Below are experts of layer 5 (counted from 0) of a mixture-of-experts language model. Rows are named router (the router's row for the expert), down (a neuron's output weights, with its number) and show model dimensions 192-239. Each number is 128 + 24 x the weight over its row's rms, rounded and kept within 0 to 255. Numbers have three digits each.
Before each expert's rows: a language model's description of what the expert responds to. This comes from a sample of Wikipedia text that the model never trained on.

# expert 7
It responds to: Inner and final word pieces in technical and taxonomic text, such as black-m-ail, Lepid-optera, confer-encing, plus unit words like minutes, kg, ft.
router:170110157126125099122116108087155192074097090116110124144098136177152135166175161133157146141169149126131120107088134145111118151141152108107137
down0:139109135122128166106127159154154089110165103132122164111092132139137148108165105134110094146129096136132170124082165131165144122127104167121112
down1:123120112111104167094156133090136108135127125162108125119149150127086076111131134118151139132157137115128137133114137156094088143153119141101118
down2:130089074110151151130135143130113134093099100098143136153126177090162102123109182093140156156170134124130154122158109154116058143129111131130111
down3:142113127129188107098132142135159101150109137165152112086135142153144157164120129108090117117110112127159136082126154126107130138166161143129140
down4:132142133124144125100116155141154182130149099091058165100118079167140175146096142143122151124086176128092178143159110118118148144134147131144115
down5:142094102132095144095125115126148117090110139144141145147149162090147146129123094136136120105122085134158110174129111123156111143150132126134112
down6:096179159141096150113112145134128151126146128137174157123119104132137139121096098147123134134110141132111168085144107141137158116142120127146112
down7:191132116148102138116148114085114144145146120139106122167121136134110170130115077102114141122101134152127121186106111147143115115095123139135147
down8:131103153140148099114147119120185132124144107122089107134105123095126102123121120078155121125160132174131147141140115103138094140092110100139091
down9:102122137126123130122139141146125095103110143114141149058121181116113136135099129139092135136123126115122145121124109089089088088121157161132111
down10:106091138146146146170118133153139130112099112147100123121130114106113106120089141117160123100134121156146136126112115135123068136129130143107118
down11:112133082116112131118123151144102138180174084096148134182085107143151057113130128110111125092184111133145140137121165128132087108102158177111096
down12:123124161177126139135122114061126171134108140119117146112087148084136095115162148167131121145132121109090166102133162161135129171123104118110149
down13:117167140090129105093155137114146173072131176098133123101133149143117123126119119150121117117126109130157110134104115088073142165183119140159117
down14:109125140088107126135145143186120127123112115115086111139118127172140146128141121108146141128143125137057130116135153112136156125117133129141133
down15:131111137095153164176144116112104149130138175121112126139147099124140125105116126153151122150174175162082102126109169135126116123101142122121161
down16:148160101109148136107085130150116122119146102168128118142087117125149092115105102127082158103090125116120126109141108144132169128074116098132134
down17:109151144115162131151105145132079141135132101116112127152066124151173098149187165125122159132137140106124129159132124130147102088095161151104131
down18:126111133143128150114145114091162111075109147112175158108120126105095113164179117105169098130112117109129117130134101139103114132187137119090152
down19:133157135123095173126174170160143134118131135103168101128097148146138115129156046118177136148098106117142100143124162168128083116132159113097132
down20:122124117120096139083105104140177137108118154085117166149130131138133169142097129134082135107134128117107162104144112107102105092167117130098109
down21:109122141105122124123102110095124132096108114115154135124093134158114096114140122155153107100141143125125123112115121138116098059139104158117138
down22:105157133109116118135159129113168113127124144132110112128130140100093120141132139073096098150110141131169118103112143153113126165104132076115140
down23:084159137116120127103145158130090127101127134086129130161110110136087111147128110118150124138118168111137114126147120154107096082124146138099142
down24:096124131130108124139136124117102087075116158078130121151050110144140157159161117121104137107124146132118120104103146123099133126143151081114127
down25:161160144156145133120132117142144123127117139133159092118112133138074089087171148153123136118122147141147178114120111140096085210156091160074148
down26:100085141162113149122110144104129147155122129155145156115119079101158151148151147156157122117119114150126149106110152152052151128153119143164177
down27:143074112137123080162142172149151135146164135180138122144105111123152158130118106102130109110124139154136149140116136108134134150116118157099131
down28:107140143072133104098114108119126126103145151154123108121170168133146142154042143131109103107139104186127101125148114126115103124128143130114108
down29:144116134115160111114120123114112092125145147169141117134148154133160168144123142139125122115103062143123123151105139082186107106158153122176094
down30:147116110127111160107144122131127143138131126177151152100091157145129125135151162152141134137057157141098092149129137151170143095097116128116089
down31:165140110119109134098124108123150100067090094107105153124119108141104124155108129152104117113154197153132163108131151152117116145131143159097108
down32:101132144131148125092119143145128105072160143068141106120129107119184133166163114122104147128131086114132108128143093101145114130173156131103126
down33:159128156109175120114196103111104122143153105135158114163099115085144158144162117135162182116118106165104146140112132161105132112113086117154092
down34:145097127121138150083086121129145131138117103123147107130110127157117143150114101082134123146176113136107124128122124172113126154128103174099160
down35:168155118151066131110140136128159082134125148109156133074115112127095102110133133141076134111102159108131123144128134123143163153176094151139132
down36:133115115118163097141122142143141124169124137126144111121148162151174113129109105132158100169154094138121131145115107114107102097127120137097137
down37:104144162124132127122184150113163146079163150145126141115169169162157141108070111121119135104135117137135085142117094116107142182135149133145122
down38:100083114088132147132140172112103128135116145124195132105135131118105095114089117146105118169126133133076153159155109160134141132092112159185087
down39:124122133164121131166115165132111164154139144128166085153124132127149156124111127130071121139162087154110145165166140104128107098059168104098102
down40:093168095114117108119131116173072119123135119117099143160099131163165136109123127138105153154128113137091128178141147151130100147112137121137106
down41:150124151097142128131124138113164157138128092155100117108120115146126114139133143113118160098125102141113131149092092143086155134155165171149122
down42:084155095094163107174153129116129147153153142111139097135110161130104159097084118096134147135103164115111132115119141113096138142111140173117160
down43:148130126165108107139140159087135136119133128114104128128155118137149121153151150142158102110132098141099180149128155120135125148141155129099173
down44:129128108142130123140110167168098213163134119135137097123103104159093123103141115172113118120138134113132093127111164167085125134114146132100161
down45:116153164154097148148108110095135110102145165123103127113130122115145138180152121118114119141115102172149112119129076127149139116123119127143157
down46:141111179149096101071104137160112111138186144119137168134130092131146149118123107130153123080135131140115155156108148116118098111146094178131148
down47:107122157128116137155137100136110059105123107148117136155104151122125120154157166104167124131142141107136132117125112098097115148143103119166160
down48:122122120102136094112128133123133172082141149065108113136083141147119112126156136131127107136152135145110093152099138174107147130112172144113167
down49:133118122122110103113161090108109138111104122109135113172094092099149130180108152137122099144160135175126093137068161123113114126142116148118099
down50:082163109094153145123131115119129120141139088127106138097125167095123115098116112131110094141126099129064106159138157119105082085117127105123141
down51:117087112084103133139112131129128102079150186127149145121145116105143129113134169110132142139109120195134091126135100123128182129136148133105114
down52:117075118118091134096128092150130106146126136149141091155134128132116108131097108095157152110114118138167125138102110136093110131157110142164131
down53:141097106155164106153116144131145165126150110149114124138146135088137125113129178116177111147164126131130123118135133169093040145169142166124155
down54:147128143092121171129112126118120133162113115149131133122147181134098126110136160152122128127144117138111153108122148108137141154144173125098114
down55:124146091153140122147137080142131162140132152159155130105127117139103095134104134128113132142149106115090112099156141157103129127142145139138116
down56:153081137110108151126119140161122142134139107151142152156098136143138095112151131160134101095166146153138129127140123148123088141114098120141120
down57:108168110129129100131113139171142089113131176126093134174087137119121124116136137101116113089126114166120138133123129135093112084113152140113127
down58:095152131129114094132104183126120140142124135102144141134124149185091115160135107149142129120138141149097085093108146142122118121095126154099145
down59:142125153070127147137133154110154123101121132110095122115138117112154148122137128099107163135132120147176128129157136126110171117126148107102135
down60:141152094092162145094090137109099127100135107118047141139159151138138130134124180148116124143158177151107138122112141116125124108129137133091118
down61:086097146165117113161134146123154130101130137099085108133107128138139154128121135104175085135142181161126108138126153148163110120145142163145162
down62:108138112111136122145131130154133102185168122156141151103120132152134089149107083115113169114196137147072141148138107147175103114089159114151110
down63:120148170113092144169190147120166115159117115119125127142139131083129114130138160131094161177099157134120108097113115120092142140130154109136138

# expert 45
It responds to: Inner and final pieces of split common words, often scientific, such as en-zy-me, sym-met-rical, dep-ending, dip-ole, inver-ted.
router:183136151146159111145072119142151166111106084078139158140107113185144122131149104154117158145145147140147135126098140137083131118146131096089132
down0:146122130152110124111122070141082145109108114088124127140168123141121146096118135147150127121137138131106130130143151113099126121144117119144145
down1:107162082109100162110111146153132111086094190124105124156148165130103129138126124160095120093143133120134087127123087129133119126132119162096130
down2:129089192160143137105120100123102135130071163108140112187163128121123109134127113125157135116123165129100123104137162099128152118109127129185147
down3:106136108162147083147139109112140116130149117146128156131163144152130147104118063135121134093144147128113116114138139123126111131113142122145147
down4:113134166124112140189131120114131156155124147107155128140130108118172133143114135107152135154153119138115137171111130112163112140149165128144147
down5:136160162122174134102141131132158141089154170159157105138092145124103188144126137095144133135175114166151140117149126127133156106165103117099140
down6:113169127130190114144142080128140079134161136125153093150159094125104139065125114113067090116181104132148087129117129163113165123120132113127133
down7:144123150145126151113140161097118092149099147144086146146127144185105117110155112139151106150083162127169124116141138103166122129069149125138085
down8:180136124135137157089156187135103123118121110105159146155097125180122134146153089136098099157080169145158151110143109111138138112152084100109135
down9:143136142097114133123129158160138133090133159069120124125095133124116114132126116115075126118162124137153137111072125154123111138136134094157180
down10:144114106149105157130123093125089133121147120171140150142109124169093129117131102119127130091125079104133147166129164130152169104155125121093094
down11:097159141120123150141153129129142160078114165132133092138129082139166142154096128155109098104099146122139092122172119135085126146133151090114106
down12:117134141124110109120132115138103129138074163068144116157128157140105117118131159111162157124136119139099120156152110108112099079112087144135115
down13:102156129144157145098081127163153082104142114081109121135095138139130150169166110090121117145131163137170097142140142083127136122162176153141129
down14:132106121093120148132113090085075168151131120184146105092130122112106123142118173137135153133139156092148133127136153148104138138143134108123156
down15:138121099103119172113129121116147128151126124118196137134138107101149161150132156113134105154145100112137159132158159124131161141093111112132106
down16:127174110114098124120134146104123102125087144114125137133129162094125105167110116113132155146081113098123113100146092123129105171095132109128109
down17:149158172190139172141163111131124114126121104091172172157121128169149106114137083121111128148185147118101129149148120152105135140112132148150134
down18:161108128121168125128165111117149124143152119129119119148091139103146135139164149145188119106129120162162092162138113135151104162122127152122108
down19:117125155110130155118097113106089168123130171100151155152150126147126100188097136142124071148123154160123159157143179068128130137100089075164133
down20:133145141093139127132126124152110130140163105124097153116167124115119130122109144122092112133122140146101092081156148152127130131103147149145147
down21:106133145147140134136126141127147092130165114106111148133153155148134149109164119138116153176132155104131120145148155090138104077129100168103115
down22:180152152139123118187145113150130129092125092167126113127167178152141123104152104116086115105157113116134114185124082170143103125152139112153162
down23:126112101108134105111151087103125128143119118085084106136165095095168108140150126138171127130082127106087115128120131121114074114153104119137067
down24:137149162107143143116129132116130128162116132128112143085113109102148146106116106127144132109103104134143126118150110107119093137175117119125116
down25:106150146115135148125085111116154148180150157107073089157158118174149117102154130115124139156122113091114103158139131175166099125168160137146126
down26:128109118117124105132134127137086097167163161124099124137121139105114114130126069114102162106124130118145098126172121147108121120100125126135131
down27:101135117121142113173118150124157141120087113119147103131142104118131138122121141108108139170086111136154125146056131171178067134127142075154154
down28:089156158179086137134101111131102092115126109130125123110114136096141158133119108110094122121119119085102117151101147111138125142117137121148113
down29:135104109140123144140135135138147099137129155114138114184134143141144126093113137121132167149117164138093134150116175123112128130105150096132113
down30:132107141109143120071129135116149093129138094110092130112075124110111097152131122160088127154128140121111113135104155129133119164152118132127142
down31:105131147133119125127149096161195154131146152112134090134157140104155118097153107110133147161140084104148119134140125151139119084138184126128149
down32:113126166151120160186180127137150104143087146140156152097126125133118131151100140123085102158106114137126125157147144134128083086167088100128113
down33:145117140068118153142142100159123135140076128140119153164132082109087129143186094155158134147164143161128128094144155143097117141138099117169134
down34:081138196127074136133168113159161159091122135126105155133137132145124119155104158084125134138092104128117141131115128111131097140145107139160140
down35:143106148084086126117163122154179096116112155137114121112136114152145155107151106104131155126135129065094137109129106154118166085135150154109173
down36:118143102135125129152121150084096151129097141140108136108150131156146121113117121168110108156091128114107109094135141115113151130101112098103085
down37:071114132099119107124166096135120102130129146200135108149194114146145137139133161122139179135141126130096165108133164128120084141115089124151162
down38:121154148152149106142149130132135159125153199148158118162164137136147128141135119110101146113122151094128143105117136155101153149147106164139146
down39:139123148094132099131121124161118123139134123093164096149121136115153160149123112148141151139143132104100091120105152147149140148138135175151131
down40:128104124137119126144159145164103088107107111122166114099144154147142118160106127119171139103126118139129153178116150137162165126121130107073140
down41:150117124175130165115153145066085109123104113110144155113070146146121102153109113078134165134103122103161136106095148133147140124109151093121112
down42:122090111087119185083100133137115100078145130136141161083133107127112121114138131085120108105099118116137132112130113133094150103122065144146142
down43:127123098138153095098119138131114106141161110121117153144155083155117116156139140158133146153136157127108100132137087118082131113170142138153156
down44:119118113149121141169139097108145124155157150157128138142170142110116127121104140101101136090132115153144117128141129158138103170130146097166104
down45:125153165110152129110158152163127091098186116156119110169116138091102143096170132120126101150128098084123145121132139124159116143136126152175154
down46:119130153166142147127119128110091122131117145126149125136152104210111096114099155126107127119128140131113137119132117115143140118087150094141100
down47:135130134125143144163139110096127150127132119121146130162173104077130124135178143139145132139128153131148135092157103106123131124133143146122125
down48:108139144153103119149150162120121162119130106142121124126173120117143138163144152175142099182123103108192158156144156102128107112160103167142152
down49:096129104080134100144128126121124183142126136135136112126089134145098121109078116153113152129136090127151126120126151140117128113166106156116160
down50:132139154156109128103104057103101122106149136131099158125183119156152127110077077123100124089147135113091127135152128181115121128136154137129151
down51:113112122131137123118126153150122102125141151051121086111134147095129125106147109158153160076115142088116136109122135110156144156136128149121114
down52:119098135086101140131173101100155109068127137118083135086086166113144155137120160143158119133130159119128140124158135102091163120150162147143084
down53:116119142141118148155137125128116177107118129115152161147095122155132151124108094145129120135140123136150096118125160164102086150146145104116133
down54:137116116133139121128138123150104137136137102113136120128155120113128141124113121083095109131120158133104141062160093136175100158118103102140103
down55:134133137105158115115149145144162115173169102151116095122090105157132152150148175162166098082150124162148095120077083143188124129150130133092136
down56:093115139106127150147124127100110141154150134114116164146138141167095154097136159095123131163158121098106127116163149124129119123120108116182155
down57:121123112140149157126158148090103192129067138146138109094191115134129141127150126120162122110123136152100124069174123148099131149120089129134106
down58:106161169106118094132122163112114096145107093139124164126139138078108086118163128141122132172179169136164119113116136140072141133117124118102134
down59:107157097158111126116142138173132130128119143132109098123153161142099143135148158114129122138106110129107122100127143104141172154133131170139149
down60:151150124115158106109147150088140150129135148090139105114100137130128115123116140114087154136154158136149083164093093173130122132116118091115131
down61:122165175073108183148143178123146145100177104151114140126101139140164121130120150110119118122142111124102150123079148085110134165116083168133099
down62:114121119105131145095127152117098115166174138170099125116085136161169142143104127121153144132092121114071170101089128147129126103120110177129116
down63:138129198132190129099124140149145121107142148074120142147121127130114104145151134116180152150124135133105115111124133159136111162126159156150140

# expert 18
It responds to: Capitalized pieces of personal names, team names and song or film titles, e.g. General Percival, Ballinamallard United, A Groovy Kind of Love.
router:140139123117143124124111138092110160109142105116153165150133141165128121140163147115154131144138171133149120076120131140113116131103104099115106
down0:118155113133121144114118152108128083097127156070144112167069104167151166154104118147124111140131154134164136137138116087122095139118077102173151
down1:120135139096116126123166157103136157156110138106139099142135137187118176126158183188128145199132114158124150149134140129110086093149147145151119
down2:117102114130136136133106145156146170147121107107106134123158119129098144130133125114135092146108138130112111148149176088157111150145159150154106
down3:157124158174112148143128151111122159137138109113164184099081134093108124145140158121149140140130138123124141139149114117098051107102102087124115
down4:079139118134076141089106135111147145070108114158152112130082131142112108120134139113108126138137150150135141132147107114129138139143071104113125
down5:072118123150121133115118090095174127136105134109115139138133126182175130138122116170145171156126129171145117141132119095144115116138170126138133
down6:126105131110159125129111096122148108131160145149127132145137058136132114130134167122112127092132165138108144155097103151092121105089108076124130
down7:149136157134101093125113126137127159153055114155132156149178131157111143111155076160137151118179139145120143179168135164113139156148105087151089
down8:116105088123132117165162113121148132104134128128138155140153125099116130101138116112153101120111121118100158122165125145099096154121105125132123
down9:126183134153136134123136126110112137091113102156128131117092126121066158151101141171124135166163165150117089106126170123144123122171114112136136
down10:144141103135143169109131109120091160158135155110135170141137117121127096095152115117124123116111104151106108153132128111120102097112125136094092
down11:123131104110152113108102119206138082102143129154130136139124088151116095137147089137101112147125120103098124081092158090117143155122141116143160
down12:129125124118157132164109092151109124125156149101149122156123119086136164109078123090106058116181101154139134161133122102119148172130119129127101
down13:118103161114166113120127099119086072102154106114141135139103132121129085116126119118130104124129135150146132096131121148122107136179147113089151
down14:134130134136125098157095129149059126140141097101121146168115119101088101107117107075130140076138150065080138162135100138131169145127112108119170
down15:164161136116111175099190181121159186093131092144110132148132146145128168131140128133133142149119107136125124176151127148106106139135129071131117
down16:156102143122150106129135101161084095134108083143111156125108090149120117127119153152098100186144140132143100113119103124071115123086124132081159
down17:124121125125136126061104118144137139121113141136118142130130122149146138149111150151136157133093144134156130154122112159128133107114136151157111
down18:166098178143137097133127153152102138131098116124114161092153163122146137123155115120093155128127169145108162110165126159144138131110131087097124
down19:089115091135156145136130119113148105120095126125074154110125158107156128140125114125116164130097149143154122119128091076117147093139157142127138
down20:152110096145130089169117123159169119128147091152120136144130117130112131136165159073121136100139150144132088155140115127120103142153153143115178
down21:164117121150144133095139155137120142135173165116112170083124133124134129112089100095159140141082140111135168148142113103169092128127109119107112
down22:163140166112103137160145141092069128127104099100098151127125146145121122158122139157143103163151161120123151147133113145139111145107113103112145
down23:105116149070132055096125067112117105137140074108109134159122133075091100114126117125114115136146074136126123141144118120122146136153141158114164
down24:123107144137164140159169135136138107090173175101123121137112151120124153092126164115141133112092095155115121172143155165132121160154145164138137
down25:098132161128091166145089144142082172122073124116095170112107162135133125113083156130165131123126135129113148096133115151125127109121138123131111
down26:120118081124119180108167104161120135145113135122129131134162101160086113126141161129107114137082107125106090123139148124162144126135129114169103
down27:174099123169175130142108098155123197148084146152114143117154079111156138098146095077151172136168112125172114120119148124090139086137119143134117
down28:114138111104160144133102116164127125110162155146123123133126117118114089111070110096132158105105079092142130122129092146103130116153107096120151
down29:106159118135104133139130149128111135161162143176135085146135125098127126135146100141124105106112116129085133149143152157148177088108117153086146
down30:130130128118177106095092098115082119111164108141147119159080120141155097105175141066102113137109119117122116092126138165129120158133142125133148
down31:075139135172117143094151131121119144131163160119128140083176139107125130148133112153096108103189114128166143118102106095131154133102098172101186
down32:125085123148147119111146156146143139117110109139144110161090122114099111147120143164108130144131123124108093146162084083091170116133139142107108
down33:132085130114143145143122123130128131120116129144140134120148144135132105157088158148127119148123119114130138142128167142148134129097117144130145
down34:167124117157132105143107145151125109114078093141128133130110123107161118140128114078129136095152130094139138107140152131136118078152122166149090
down35:122117152145151120136100102169142078112106150086111088150148141118150082126128129143135163118117133135105164152097154103113102137103134118131101
down36:110127127121202123146128075116184121125134141136160153129111095128139097104165080135118129104177106121145160114139123153093149131096163136120133
down37:113139151113085150119136120101146100099097150093097149093124118124146085118100157110091122152083065116145122163125118148131126172112119164131119
down38:132112099133091151139106135132143101119127154111091112116136117098124167124151127123154111106061126113120130174117119092107142120112122142126120
down39:079136146128101173143106104117174128112100127154164118124182112136131093125087138162195135101141128152095160125094163107080113114134129116090128
down40:126133120127066142154155147107146139166113138133166138132092125139126152156122104139140150127113137144142128102113134114101137174139155098171107
down41:121077150127197124153124114131103177127134145157175110127110125108071139111103150127154100152143125135166162123132131155130122139081095069132124
down42:167132134107117111159110083097131159107114115149159145134112118156110110124115174131152148134129138116086134131147143177126108168150139093135154
down43:141111138117145153133130138132177131148101162139150096119162156125130142170120093120145181134134132159151199172084101174147081127119078079138136
down44:163105125115070090121126175120127131169123112118082112112136166137062159160176122150111132133181100156110136136123152113170140145129088099140119
down45:119156167100158162132169174145136094144107128109131152119120154152118150097155152163139119145130123116124114135186126129106089149157146141135089
down46:143119086143169128125179167147152170146148146131078126156148110125154167129123124133125111115123114136120147137093132160189088152105161136116149
down47:144101106142151124137097166153156135123113110111195140097135100080101160135111141127134130165084168114113120146153123138130135166156121089142121
down48:138123093126121106157114159167099129104132113141135110094146113153081131104100101154151106110129160098138110092124110089113131107098154152110130
down49:124147090134161129150168124106149173135145136139177119176142127135117143156142154188119076123095147102175152095150136094134139081116114136120140
down50:155145134137119110107179150113097136132152127125179102124145180143087095117181175117132139163138159087124163109187126141090096123060121126147138
down51:114135134104126126153147087127109131137130148118121171152116144184135117117163117176132122137151092102111176149166123105133130143158099083193174
down52:118099114152101122110153096141183174073098133042163074126142183159088148109067135133157157136132157157128162134170137118093105162096110102134083
down53:089090136087104124149141113153138122139159131146155111100112092126147121158129130149159105116111108113097120116177139188118156118161133122155090
down54:157148098108140150116067135120156137148109143119139094146098172118185121089139116119116145119130126060127137099150126085113122147143172135140146
down55:164110083093102138124092126158130128143110133131106178117138151145118171082083115169127105136140125111086135135113139129117097105157148120121091
down56:122144093157108129145099113128121124085153163114108088107094154120136130121123093131116125112062134123115125110149114100109164167085115131126140
down57:140103119104129121159191112119100136141102143134105155116123151058143121147132100117151159148109166105147169142109126123129104130135116134168108
down58:064115136163157146148117134120104189111124151122135082130113124129116136120123091176181128118116128173160108145127135147200112085155155130136141
down59:168076109103081133142158110128136076097144125169129119168115155148080086135139139118123141119080114126135079171154137137127168119167108163114111
down60:142138134138142177122145188090132115126126135134145173109132107155094149132098182120129113152142134121117112138070160149119107158144141113136107
down61:137117122076110107138123118166149119070134146133157167114162112115119102143115147150118128112152129089128162140127130128119098158115115150164147
down62:141119139129123133124170134105158135140135137113143136157157075182134133117121178131156146143158084146125141138139136157110140130123129124115159
down63:107145183145128124123090124120123124192085187149089132115099104122144138069128120113084090093161096184168150128106165104122142132137121146160113

# expert 47
It responds to: Latin name endings and terms in species and taxonomy articles, such as idae, ensis, Genus, Animalia, plus range and distribution words.
router:165154116136119085130145117091128159134110104157146142147125099167136103140149134130155135138156189099125115098100164122079098168116150113095144
down0:202203106110154164132187103129118133119121057140130137100125165102093138105130168123128160143141122120176132167122101123082163158145107168126134
down1:109088120130158132175118164109109084124130094104142117153136110158127151157120113115071121164117125104122113122100112123129125135133184088120138
down2:096139152170142172115108102131129074134128164139111160123101127106141147148106094162093130124104115136094107111108099110144085109123129135127124
down3:146140083144112102111138130129121135130148158182101153145161166146141103148088128164118124123153141114177132113113123172135120116153148104133149
down4:127105175133134101094150154122076121066128115107119148125111130152128126131130125165115117140123161130111160129128150116147157105149106070139137
down5:109148119149097137105122109131119128084132096137196128124157125140128092143099113115179114117088112144159108168146145159150108125152137143154108
down6:162108145122145155100132121105168126096119133166164136169120142097105142135136159164113136113106132149146133089150115145152140107130118126099136
down7:114143154142136171093165133090149152142146161080148136140131149117129128110078149100145133111116134185154168143133132139127107112128116172123138
down8:119110164118157127144131154160129121113125130132152132115142134115131170130191138141146147135131132180136133164126129111094140160115150136097115
down9:166149143121126156172098120162142132148116102107108134141134084154133121100125099153102101100163097110082108131102089130144058126112142160114146
down10:124087138107105173150149095159142138141086108129151156105152095115146121141152150166121131115150120135146059155145100127080101119140120113088120
down11:105128151091098067111144135147107118150085163128099128094150132142146133143128136120127108128126142136125102109122141131119113149072154120126142
down12:109133134084103131143168132168128160115133121089130107121113145097137118115091123128147152148169163129169112148153087075137137113138155127147130
down13:102167119113154084113166087119137129122083127106123141153141148127148156170150086168170084130090147163138143132136105163161156146118141184157130
down14:157124105121139118118115120127116166150152102148159146123114122177133113149136118133121132173111096156081139166122122132105140108107121191121122
down15:129135084144132153121100087113152126155142146150130125077126071147132105118121138140126126114144106108122136151110150144109117116158133136145128
down16:099117122157114151123110164133129115113130160166115116146133084142169124137113080124114124113141093114129080145113088135123129134122128135179114
down17:097112129104103172142141110093111118124162094154147121127107137152111102147136146094148165139165106100146111122159151111134141147130127128143126
down18:130124115109109108163145131131127155131113137091128144078148124137145091104104119131151114120161126117110110142145111153140111159132128120155131
down19:187163146144154096110180114133138109149113088144172121123128117098148122149115170090111117123148131144149105126127146151111106135107153115083173
down20:114136130131119146108140155103102137115151122089146089126112193127092122142124130118113119144134125091140135123106148112132143136138126125143106
down21:141116144098112112164176162170144167100130118104157093163126111097119160134150156115190115115140102135109093120106118161118112158122111116133161
down22:117088107104165102116108130125120122157118137091150073167151104081078131133146128121157156146178126131115153126165112105165123134118164092121168
down23:128089099152113141136141140109139109140134113132137122133093096144094122134103094075113137152183134103143143108117153136116160136126117100132117
down24:140147148133137132150152136114145142101127175126132167125150115120140118127086145108089096118092091087136116164136082145153117103098102125140124
down25:108138111128131110089116121155139143099110125123092125147103172087114091116144140137117133124162140098116128151107154131167128051167112111118117
down26:128106178176122117143150157125137095122099137121121097129088117127152113087125132156105118137156105146126111115105133166135114113102110131130135
down27:105126143111159165131188151076140149112125070115093112146113115126149109138111153118157124155114142133112181128136145151144119126148082095112149
down28:092114121110127145098114142149110143129102142081106121092126095081124100155103139105099107149121116124083154188121089088134105150112186136138166
down29:182127122128128150131108138098116127092069150138160150091128119131093145126133128124136153128124178106129121095132125115137111099126123090143127
down30:140085132152148116128156119116106139163119137090149143169144111105132129103144111101135108120130162109115120140119173141114149106116140145085091
down31:073098096156154098121147120176102163142167127133126099128163129139200111115182080124123112108132115166110107125128124123137143098106154168096145
down32:122110139163163141120146119137139119146116149130118117156090114105106135129130126102141170104098111150134139153110153166098142163097145160102157
down33:101159124132147109182125086155160132140127115104115125141133129114104134136162114109158142141148107132104126147143152120088141147161156167138150
down34:113113112113184125149197152111117145130190117105156127117099175144113079108099106102132143077152174105133087109141113128114146121092130130079149
down35:148172102124116128129119126092169111169118130162166145128152148102136122129136135184133112132095130112114112146178135140140138150154137083168158
down36:100143118110141149174170162152161113107155117152110120136163117149138153129121162144152142138177131087125162159131104110088109202145117166155171
down37:124156102146123116097150127130138123111137156130094134131145174120119132137143138181134152093093120170159130150118102129143134114150109128133151
down38:182171126129126124101151123126113140102111115132111100124080129129162139149173185106126145137104148136113161143132132150150140149093112115105115
down39:111112161111129118104162126120129107146110133111029114092158087102118150097135154127134127097110137128121116129138125179138136161122152114166173
down40:156112156158139139154118125134166086083089146124181089122113170108170155091154150158124110165096113095099169155113136062117166157121112124098116
down41:099137124120122168080096089146133104122128090122155085144124127117106115115108115106096130132122133110139144107105139101118119141091157104119155
down42:123098103084127145124081172152150074147147136172145120111103151119168141151140155135156127160126118114122120131147144103152131137139101105161124
down43:116179125135126139111140183124121133134137111109196158126078163114072115175108158126143124138117144119208133110141103074098121157088147137139169
down44:150148173147155132122142154093152139119103114130141141138094139140152153074116132115129090104129135162126125133150140124124107114118145097139128
down45:130142125117112138140109135142139117060112159175136172107137142166105152079144092134101161124139160153110132129131146114103136118110143108116132
down46:114133081099124141129111141127079121121160113125111133153147136162132142135133158102120100158153137145087098098159109121156104141110195136128122
down47:105087092137091155138140121124082166175141110156149107135136131154085135127152149144145091145102127137141111130148163116133151126144126093122132
down48:138143128125178154162158112130133174146135148152139150117120084143165094103080147115073097151136117074121123164119126117130065114116120163153158
down49:129152086133160164178141122091133145109091140115145150102159138135123139092093140102129119115132119142133094113142112131153131197127156109155102
down50:152138142171172139170121159099127119144112070133132107111161129134134167123114148116111127180160148127129120096131159123153115139115115108113119
down51:109055151190123068151115124073149121149125119122136149087139116150118133106147105122111115124149133118132131087134095115113125112119158114127139
down52:127105122185121124134122109078145087126149156144134156129130119148149114144171106144106147138090123163154134087159106127125116125125110165111126
down53:127130150092153152153161105114133106109069107124131125118115158076157141166136165149126149135130127098098140134158156137085116149119140098170135
down54:122138111064092155133099135090139115163157155131158132127149132110106122108124126160136108155117108120168162134142143131089144133166110144114089
down55:146123124143102112152176126159104144124134101134119123149078109124111141091095078113115115137140103142164099125090154148159120083125123170130113
down56:141162157148086113131108147117160112110125161103119127091135151128131093128132154112149131088139173118114132093159154108134136118135128128079113
down57:135146150177100165177162126127161115099158165143113120141130156100134105194119132123135123123131104163129130138106172120168115153099087106142162
down58:119114113123085145114120082127148098118125146093147070126131132096170176129146107129149107114084148140147097110128124114143123113121160135116119
down59:140130133095129134151152128144155177141127103085123147151141109119120086130111151151167109130154118132121152157127135100128135146107164106140132
down60:126095116121137172122110117100142141133152140129134126126097098064100123115163107147132075115123120167106141120109117081125171075148156193118106
down61:179162127116123054117117149067109122149114135134119124137137140139159123115152111137128113121138149137075128111142125131144135132087143091122128
down62:111101153169146138119128113097179133129117162124116079117097137162177129145114147136124158110125146113139117111110175124128120095123159117121123
down63:163111098092138172125138109077151110120135120080175135076130179154093156133145121150122090091148106096144109121127105121155167114149105149128132